Experts of a small language model: width 256, 32 experts in each of 13 layers.
Below are experts of layer 10 (counted from 0) of a mixture-of-experts language model. Rows are named router (the router's row for the expert), down (a neuron's output weights, with its number) and show model dimensions 0-127. Each number is 128 + 32 x the weight over its row's rms, rounded and kept within 0 to 255. Numbers have three digits each.
After each expert's rows: a language model's description of what the expert responds to; "comes before" lists some tokens at least twice as common just after its tokens as in all text. This comes from a sample of Wikipedia text that the model never trained on. Tokens count by the router's weight.

# expert 13
router:138196142118102113207083062146125139130163154140162141127066084161144134178134115129150180120111141121073139120140202180102042096145081152116094145152196110169154150142114147119160131211075120064134101161114122119143206102136059171144128143096174093110148095117096120137170156132152119090123116149154099138118222113165116126131102115094162137136142129162142157138136150104081128101102
down0:126072202131104132113059087173124173075135125089171113126126161154119091161094154098164103161127118079078190119138085192184159069151143139078136124130095112186126240072121101157146105176157148196185102126127051111184152094134113167073117158108142113132122132077180142121101084137128107095060151149150094103130154119128105170106105100119143110103128112123110083130123103133091100148123
Description: Parenthetical and number endings. Final pieces before a closing parenthesis or comma, often year digits, coordinates and qualifiers, such as Version), repealed), Press,.
comes before: ")", ")\n", ",", "),", ")\n\n", ")."

# expert 16
router:137126128170079119146098066102156196133157209142131156165107095159154118176123099095126137085081073124087116104115173125125091127132048157144130136156168116131110199114102161082142120161097143121091098145139140127145127084154156187088095146144146122086207064122113120151153157137108122121116171098160013160064134147162138122146067167084136124134167138161141150109150128100101166086114
down0:113108185187167144151093137138191098122161096140095087118146155065158128139028122177149115113135109097121103081146142173189108121128160129139159149073147057119181090188129112149093104131193194147117175091107027091138127127039134172089121144079171155166145115109143107078152122159115133164119143167087114071135139150101123099165146123144213183119118165154118145160098179151169127120110
Description: Spaces and opening brackets. Bare spaces, opening parentheses and quotation marks before years or quoted titles, as in tables and genealogies, such as (1867.
comes before: "201", "200", "199", "202", "198", "197"

# expert 2
router:093197121161143130173138129144111122096138162202150149144120110174180123191104134131155121108129126108089120123151143185112077142122073160127150119134176113138153164176037184117191150136105117004096112142145148112168166126122117133095159146138161173114156090102113155162195149143145098065158134111164098097124147126184134128122108173129161120157175064167149118149151153118080145126054
down0:071143142128168079136123165133059178141127074090139136138112132116111103085108162125145108053142072146119106100133177081157139132180151197136180117123185178145047155085072123052142149220122098161145124139114098125111131099088102156064104111127120075089143163127119102168152123171137101093157182127169157138120098113135145111164117115127077152146144093152157132127181142072123108149208
Description: Numbers and statistics. Digits, thousands pieces and totals in sales figures, election and sports tables, e.g. 8,563 copies, 600,000, Total, %, million.
comes before: " |", " |\n", ".", "%", "′", "0"

# expert 24
router:144160145141122157145137103125139122137178148150113168137091098152146153153122130121159167095118093125099133113137155150112081111157115125128166117126134055173147176135079164102183135157097178071070115160138130117147206080184068144112127164128147150126215102173161082144179157149149131087123142120140087107137219118147105154146106159112143130133172098126140167146130199077092129110128
down0:111096087160125090120117099092130136211121134130174155114115107104146168144128161134135110139122085164099099043098121171152126135146127094128116123166118084134187097091166149105109136103167154149137125037102132118101110127132158122138095110141172157094076200146079108181148112135152167107139126120122091132125146081109091130114122171069174098193145138111101166179157155166084118114196
Description: Table cell final words. The last word or number in a table cell before the next pipe, often surnames or party names, as in Jones, Galvin, Field.
comes before: " |", " |\n", " (", ";", " =\n\n", " –"

# expert 20
router:107140135141147097155111098161128123139163223150117115148085136183115128177125105110144130070095108094092108126117160162127038113122146121110116167139159115113163192123122194109175133149121139055091150155130151098119108091110086194136114148149162177179175126123187118172178110115148119094132132119164149107101193124148137146161103156083163116166161127156156145116159139136110132086110
down0:141136113118142092092049144099108125125141180112140085114133048121166088132189120134173140118114165100131102197089083097088112167155155152099124138127066125108183123154095111119109131171139132092126149115059159154105098163133140085133140124103125064112118136140146091125186126048133152172142129128138053169137110196139126189169139120148145134111141127108112189141070104157137135139073
Description: Table cell separators, dates. Pipe separators between numeric cells in sports and results tables, and month names in dates, e.g. September 3, October.
comes before: " ", " —", " −", " +", " .", " $"

# expert 15
router:120161118165111124183154147112189173102179138222151116164082097159176135166113119084125161099112100096133095158140149156106075150161150164158149108157145109120158148188127132108129160135121124073064090177154163145188107097141060142115083154112150136128229130085082087186140148194110127097162118131179123139114150105173176150147068120100138142140146108179136096170164135127134152099080
down0:149130186127123138153114100107169106159073164104119126082157128129145153138151138105170125139107157133123124096097138124046160158153173156140150178195081098182133148098130078132048164147096163079102132122104150123104105124128158128094073106142130079135091120117144101107086129099163139113158168106147085154149086096095071213093130174148182120141138132166129086142129065120096094096082
Description: Table cell separators. Pipe characters and separator rows in wiki tables, especially within header rows like Result | W–L | Date or No. | Title.
comes before: " ", "|", " \"", " Year", " No", " Team"

# expert 9
router:168125209151129136137108126143125145168155140186139176158119149131138163143118118134156128115122104109130112126129146168107046103118076138116147131179158134128141211148087144103136153170071174103097126143142163163096143075122144114175120180128150139137193111108163097160148103139140112125161157146161089128096134109173151143136123119094194161154134096159098103161162179111129150088074
down0:127142186126200153205154130189150151151162079195135103100089145075073153064121135127149092108113154201126154139153144126114153184123099108151097097157123149146101113117096167159104109072134175094116079097089087103096119138116174137056104136085140164112097163128113127146091138106098143150147119154149144136133169134100121150121126056138095156122022122150156127127185090152077095162067
Description: Year prefixes and score dashes. Leading year pieces like 201, 199, 202, the en dash inside scores such as 0–1, and spaces before numbers in table cells.
comes before: "0", "1", "2", "3", "4", "5"

# expert 22
router:102123160149138140107112110160159131150185195126129120114088101146120129124153084123131146093116052068112127153190152138084122096133010139196145155128130090157164142144146162130144147173136169078090091173159111132124181084121035167142141180133135136148138074145122116178164118167138116069139152144160055121086184105184167145196130151113191154116133116165144143148112180098123144089127
down0:209118109131105168085121122054124140133144146074106140163158126112117127102194187102086116110139116114111150115073109154150108114164134144130076138088094154166148055160153116110124128140094131126113121133117081161123204111125129127087148128103170134102141117136180146167100133152185140142190080134104145183142154076088126120124132137141116113076164118154143189113155126086096164141133
Description: Common subject nouns. Common nouns after an article, often sentence subjects before of or in, such as land, roads, effort, information.
comes before: " of", " in", ",", " to", " was", " and"

# expert 27
router:121138154116158098183132120160121155144142194204160144147065106176143134194076146097136129069125096060081114152157147167103106130163105149104140130178158052138130183114134145110136162142117160085105101173153147125132211074099066163094152128093143159141190115149122145124198150113128126111141187104171087199104136129155128118147125142112143112150172127201172141128142121123103144094096
down0:106128114151102070142128077118102165174078102099101100137093140132132118081149139186115048115137118130192123084119132103131178107108166110095121085098143147122124103171082132109163195108185101167172155123171117053141096209115131156100142112154120142181140141127101126127100164136107154063118074080162147105125106154088120071086147200112081172114105076109106157149137130117124137095136
Description: Standalone numbers. Digits and small numbers in dates, measurements, ages, and scores, such as 17 April, 8 m, aged 24, 1–0.
comes before: "–", ".", " |", ",", "th", "°"